Below are experts of layer 10 (counted from 0) of a mixture-of-experts language model. Rows are named down (a neuron's output weights, with its number) and show model dimensions 128-191. Each number is 128 + 32 x the weight over its row's rms, rounded and kept within 0 to 255. Numbers have three digits each.
Before each expert's rows: a language model's description of what the expert responds to; "comes before" lists some tokens at least twice as common just after its tokens as in all text. This comes from a sample of Wikipedia text that the model never trained on. Tokens count by the router's weight.

# expert 32
It responds to: Dates and months. Month names and day numbers in dates, as in "On November 25, 2012" or "July 18, 1906", plus sentence-internal "however".
comes before: ",", ".", ")", " –", " 18", " 2020"
down0:172219103169146178168147145168082094089190179111110152143088133081100158108122132135150140131139102129138165141120096187151160189151078170164131116103063141169163125200106124141114105139148101
down1:110085125095150155142101129113128101138123097144180114079100140037121158111155102117171108112110179162143119137109148174158155102155121145089178141041087098122098105082079134124148138143102135
down2:140131083162131169127079077136171164154131142101112109217117161153087175080163139098125145101066139066130130111121158144145141154193101150074117082146145169157150085157125113103104173083172117
down3:076167151181061174127083070088152203098151148111141130083097132179134164163146163117148097074105101190175119115134085142129140098110116077135124104137111114125190151112159081101090111139157081
down4:104209136188157188182092118073114139125161094110095116062138136127111116154111098107135116151097176138101166118099086140163170127099127108066109138134134125143141114189143202134150116105165198
down5:107110115129194100185145148089124136130134100157105115124122092119087037115098177150072145103093108151127134164142145074104179143152045128133127144116136130127197118167127074155126186134091117
down6:110123104077091122105125153192116125112106177120178150138186126175096129104176137183169141141163128077164112159145135150172070115061163108123113055136081164174148113115133122148084104140144079
down7:120123133193119134161141113202126112123083146137156147126194181057117135106143125154137131139127144076154141070138092109095123129100143147161140079136115148103159148104094107094176179095109127
down8:167127173121114128109076173080132119198088087120131106082081137135136129122070167066156180130114133126110196139087119121137149157078144166078172122116126072168155138167147126119186172152123100
down9:106097126176191096109144169119123104187153134161187102141173139081105112124194085056114170178119128134120086143100161155098110154069160102122110139166122132112063052148114049131130129160146196
down10:143047141137117084156083119179143113128080096125137100067143146090125110115153128097137119130145123123164171076140099128105145109102183124093133126079158146140095079143121103083171161164136092
down11:108131092141118149124105123165112150135122120114132150129073091135097146067136169104152106105084154112103066195165130083157107118114125123164107107083113105159136097117099167110128123087162129

# expert 62
It responds to: Abstract noun suffixes. Abstract nouns and suffix pieces like -ion, -ment, -ity, and field words such as design, development, music, research, and Wome in Women.
comes before: "s", " of", " and", ",", ".", " in"
down0:105123056145185131066089095084127100115153180061154103171110140050130150137119160143050133133157104149067144117102077115160104133106126101111133144159096158148110130214126151129111118110159160
down1:110167095130118039171103083084132169184120119146122123157124057162125168118105146207118163140135180129168130147152120135149119054131125178086154137180096107135176078141208107127166169096110095
down2:101126112186100157148109151154067095132078121107137139123146175102098112132166143175179134101062129144125160124136053106159118100113112141065161059154161111122062132143085148133153107088063144
down3:107164125093165104116133119162087148084124083123087079105180130172083132154110200152102174109096164120114137126164135135150093089185138147095130175225167099144119094103138083110151171108109138
down4:104116145077110104117093157111149120134071145146190109174180108198127105078146146180126106149137059138161123109132168106139107128149119188108129148063095129172111128143145126128150173160128088
down5:156157072128152129186156107121157154142133191181128067133103136109129140088123120112119147164143101073132131144144159106181125163089183133155091119085171104145109090139089085157124147148165155
down6:148142117171109093165128164112098073115180116184133169178094167088144184151100127076126141165124118111166099097140131192108122129133179205145082135095138155148139113122115158109104154086147117
down7:154132152084149116171140101107154059114077158122079178066084109109117171099156208153123104093089147069118128156118094128121106109105140126124084141084192126120131139118140072124139147138144148
down8:132160120083187146149114143138107091202149161120070145102145174147111127151073135092086165107138117144092187139118148089170124071158194109078120172169116095098182174133084089098128101146129053
down9:159080147085146150130149126127095128140081136143088175111163175154097126176156083108124133158055088166106166155146148173132122158146141150098126145130079113079102108076090084132242120107083089
down10:139169145146125179107149154176134145113156105131150093140188171121090108118117108103167107089207123132169130098155143143155138119070105115131165148194154110146134126140122106091161144050133136
down11:146118164101145123094147095105162014184123113134118154178140150143155126131149148111157097178133139181120163088190109172128108132162042155151135106116142099155084095108122143121133165107156146

# expert 20
It responds to: Concrete common nouns. Common nouns and noun stems after an article, often before a plural -s, such as engine, water, fire, market, tribe(s), lake(s).
comes before: "s", " of", "ing", "ed", "d", " in"
down0:189092140164086129117136124133199149142117119105133119128155176060083186194079152123173077127165175094124133091163061157105109112090120169075168133127179096149096121107166174091195101149126167
down1:135094157108196111125131114148078133183127050145128062113100139109079120070123104128138181149151130183073118125128129117066152179079119088154186131117193132166143163115125128067118125194141097
down2:116100109074105153157121137129149167108108176088135135118122162140145126087104092026135152167125136071150111222157096141177128135091098125132079118107149101057102188130034151135149141084114090
down3:098123140149142170141144132151094133082102114216143175104161114099165129101148119135158185118115129148103142172157139132050115103148198084103097102154123109131098127156106130070072114110168110
down4:194138105205122099099176142127146072091097173115120105089115145168134213143151084122135172089127171130098124143121133163111172132190146150191132125147123117053176139130124141158083143133125206
down5:116079171094115161149104133137095134123137074179099177120136056064153113149129211113066091153120142140092090101132145106105070096134162141106141172120144104128151112140120069066103062092123132
down6:116063117092147145155119166109188190094111144093173160124077055113100121110083122134106099108082172105174118089118155103078118126092185147144159146112135125119185133120196164186119107206190141
down7:116096068106117105149094129132117169154108109126153203151198127111138100122137167103156071079139109092147122121156128075100116093080177068139088138140158127059086157110139132114140076095106136
down8:227143169148118164087180183118186152109226105136132179123124127132103106116144149087142111165158098046096109150154104121170168119156112081172158106129180105146112117154131111088117111129100112
down9:122128085130139138124086121146142074130136148162142137105077174105159063196133122196109123134135143093170108145136186140102148133173083176148145126085108186149147174156136092099091101098115115
down10:072150145143182149096108114100083112136152166064172167148090099112161107120171130158101162139137118119075094142131179116162083158098092155060152142128166091108109071145155038142145148140113109
down11:159114108151145219075139130101133168135143163100139155097104113134123160147089048144167120112172057141164080150140121126119194171172156093178135127092115093116196126139132127130183099164114151

# expert 6
It responds to: Noun/verb after prepositions. Whole words closing a prepositional phrase or clause, such as for use, his life, damaged, released, plus decades like 1980s, Nominated, closing parentheses.
comes before: ",", ".", " |", " of", " by", " to"
down0:110103177115101082168109102065132080090215125127174155127115093157151140140140212105189160211140079190169168125104102132153125164149130187160090108119097159117108149139132215134154124133119155
down1:104134142164080178128140126108112090159160146161030107116117154109085099134093135095152145183187089073165124187128100118206120098095111159090138174137133113101202150085099146107116115048172133
down2:112050133099105143139180143146093049209090122115140130115044074130099117138142104130105108133163134174143079146126142104122134118129191073090102138132115143176163128155124101139108099123164108
down3:188151099147156151145144115117140114109083134174121119114078126134114110121104127118076122092137120124074111135112133148138101148141102139172193110137068120105094097156072152140114128070103177
down4:133146126082157142127074143133112122114157065131123115087110076086157114113175121153128087079179084060117155176196152148161069158132093087092150194155137198108079123112132052088090050127112108
down5:160073114190175111127162179172117170179091180130142116118146172094110137161100115183194135104180120107088100131126105086103143159178147139170101154105122109126130146128144102139132154143110138
down6:127212130113154148139125160154091174192117173112160144120133093158082138162131185092120146163119147155103141111148137132150066113100077108137123196127066154133136105112155168131161127124051108
down7:124149137091129095090139066152118111101175113125154154159120095101092149142155105156093133119105135138136113167113128133080126146121120103157098105093139097120092164177109120096164117093085094
down8:095099100146212126090197104163120077157122159153165124102142131142118128076167066074141131109091155077103132156123138116131124140091150091162089098105101145145169168148116102142151073124201130
down9:117154109130160121085097120130172139195171117104087137161142063125139152160186115105153100161133142106132115096131077126137154122129172133109154107103126150145112159140127106166182105126124157
down10:129093095100159118123145086087108202101136149128116121129170103145162135080107145116175136148115109149109088161112120129113151092125123167128091161098118098086095169138150107105116152123147150
down11:118126125128182104109181175171092110140079109141164163122113156118150149113172150068125142075166171103098111124105074134161161112182129142105155170174068114136149150117149108157144154130101032

# expert 16
It responds to: Topic nouns after articles. Abstract or institutional nouns after the, a or an, such as award, Council, tax, loss, report, evidence, plus the ult piece of Result.
comes before: " of", " |", " for", "ing", "s", " to"
down0:117123149133127113104100128140152152185158146109094142136186137133146119125167124082173124158152091151127112114078158121111134113114123131135146084142112072220101166166110128035115154173091107
down1:125102109107117091134155150131111145139130066073138150135123134149156171052151098091097121132107142149181107100196172139140192081167181159116196085103081164124148123119164155109142150101176100
down2:099186190127120090121110066170092142096144176143114097099175109095154157173131093200183102129175169096145129118145110127144072122132108181180174106157152136176152182149129106075149121097071044
down3:107069130103159096140129147103135183059152082143144120106206126122076128108184139135150151129133131077107137218153117089093136152137125120134140090074160124126146080172152151130125143076126029
down4:134078101121103138125099137140141167098086086136124109152122083202108121178145115122150170132146112049117127151173150078069094151112153118097139137181151164109157170041115136142100147074157189
down5:091108158085157134163149137109121122125123139078099118147105093125099138095104093134091152104112096158136154145077124114144072126158165146190056100112115112184119129137161106211098028158122128
down6:138128131179100154092108107116138102088094095103131128163120124084120095119095167181145108116101176151134147188118139162147102175167128067044109137120082103187134114119123088124122169109133119
down7:123135111086104112114120082178110156151103091140092165143145194137115167118154091098119142098129100132089144160205140198137121097170116141147143106129158171068179167109146128180133044124092127
down8:177146146131127141212119123148109141130159171115118156165157214102133084129116075074101149110188105084109102084109126129101165137122147132144154152131167143115118096092156080103083123124131072
down9:110085063118149157145146177131144168129121158101138107084087121141120169139121146090133140120204151127137143146054093157155157128149178134138101152064120098152110116082185094251072180154149158
down10:115044174129107151147089132156153137150116067094237186160150121131111166163151150123112094120154118146107128146141095118153124125103124122154107095076077114153124090114138165114157137114129120
down11:095131112118150160140092092128125145111104185100148111113161164157132086109143157138126137144164116104047191114067154129173166117128110142202102116127132127147117131131111147095139163171124117

# expert 13
It responds to: Mid-word root pieces. Inner pieces of longer words, like -rif-, -op-, -ist, -ism, -ric, fr-, plus nouns such as education, hospital, guitar, Catholic.
comes before: "y", "s", "=", "e", "ies", "N"
down0:134156120115083160089171129151157116114113141147101151205110064119099122066124110142059090143108098109124149131141143093170128116144197101142132109122124022155125084138106121116108118089111091
down1:106121125144209139145148159159155103079145139098125130160141133065157129153092117156134157128121073134131041105094116072096077147123107135141043107161126159132116112123118078113124129121145158
down2:138133155034121124117164137142117165128124097096107150125097100139123169131200138171187133151120155153161132131152158135164104081162178109124156104136182035126146105191176133162116156144154103
down3:133101113157088143129114109086110155100157131108097096126113057141155110135173125123130092134136153107148086170077166110138142200137128107108121161110076127145170175104119091157183121123153152
down4:090145098136103133136134087185091123065132134206129163150139182132157104183112108135138177141158072101143098146154091139084124185160102168079137085120192118155089183124120119069128139109153176
down5:110152090121127154135127139090131112169168117113121089141146128142153087109128091116142120085151133122148166141130190112044196125133121126143063117137171124128213074127125133063143202139061125
down6:090053117158143143139133196162198112152125090127158152107137154144200158094093140081159170127098107115111134127140135154081130143098115123161114168201071174156132100090153129134180136185138154
down7:144160100149182090080073135167098104140092109055154122168108157102099168111148160165133162145085137132123108096132093117139101095136072138113164089196152149153107152120122192180128230085153136
down8:107086115106165114082161079118155135162183108074198148161155090135119163106113114128107103129180114154116133123114101153084138178178115076137157109118095155184101136175086139140117135123141108
down9:048087075114079111143100071141106109189099170141122113136108130099115112194141158154094120119123149165179151143082130082175147177151168180128063103146144159167161129144068123101175086159136089
down10:123126115094109076107084094064107132086143111156143167132146159109102222083124126090086123098142202100128106157110152121113110191138094154181155133122170121085119117124128161127161060094142090
down11:156127138146138157118156138152177121157150143090177173097112135166162156130137148157079105156103110166133111067146039101210085098106174129132098170180134174117162125123113133150065105086165111

# expert 19
It responds to: Years and digit groups. Years and multi-digit number pieces in dates, scores, coordinates, times and codes, such as 2021, 1992, 3:00, FIPS code digits.
comes before: " |", ")", "–", ",", ".", "%"
down0:189127133179119235130146173108160155105141128128133126136155108093153126223146103103094151114140163119127077149095107101085153107131130167154130101112117121156108170142123115140088044117131130
down1:093103157152156179163107104104137081044178136132136126166106101135153124147130196100087148104164147083163134113161107143129136086121134175126087079087148121122088167150134095131152115104098177
down2:134135144154092082097094115121132146180119125107149105096094072074135157165123097203113137094138131117140118095162155058099150060102137134105206165076155152117142157124135076082120111114098097
down3:106230080106135155139132113089158140171102145159149106139196135081084144118108080119127142153121135112112108153151044094132135151111106079089054163114146118094124050131106112125159147140192169
down4:151146156094171098093165121199130123092102135178109102107175112051152141083150115128073174089111140196158093106152081167109131117117083131165149050093098133129177191123147140096146205172084104
down5:129135075174124126139117078112171158141146150125134155112204130156207105073102087146160196166109141057112108102191109168137111174135158159129143101156086168081102108106144142134156164135080112
down6:050109159155153145139161142098105057141076086110104098123133144075155126157162135122127096106184148111175103168132075128129139130093120158038150144082165088139152152135102114166103180115104092
down7:153119134134153126118133165146092137111156099131179153180103178154144068139145113132130145150096198130083104158114159150113122114137124131115126138116111162143135152196113142104122127102106103
down8:154098121120106119147136137084136172084086150118134160131177137121096149150107164127173155091158008157155077177167137077171183110100127110152109115104101071147147094108140150111144178124153121
down9:136098148133208162136153133125173132146171112075074117084168111161157115154117171135167139158139145092191163128111094109101122144066207140157152121125109097151057127119196109158130144125187118
down10:118100128184170173154167148114160210119112180150156084176150185132173103123161061085192108090074155131133170078108143118154095141078180094125091158104072133187108164090154173088143098130130115
down11:136098110106141126127101155134142136175164073145121107117110043155100112117116117178094099230122099136099174146145122114143120102095150118191157136158181096135097120081127156076108141161155134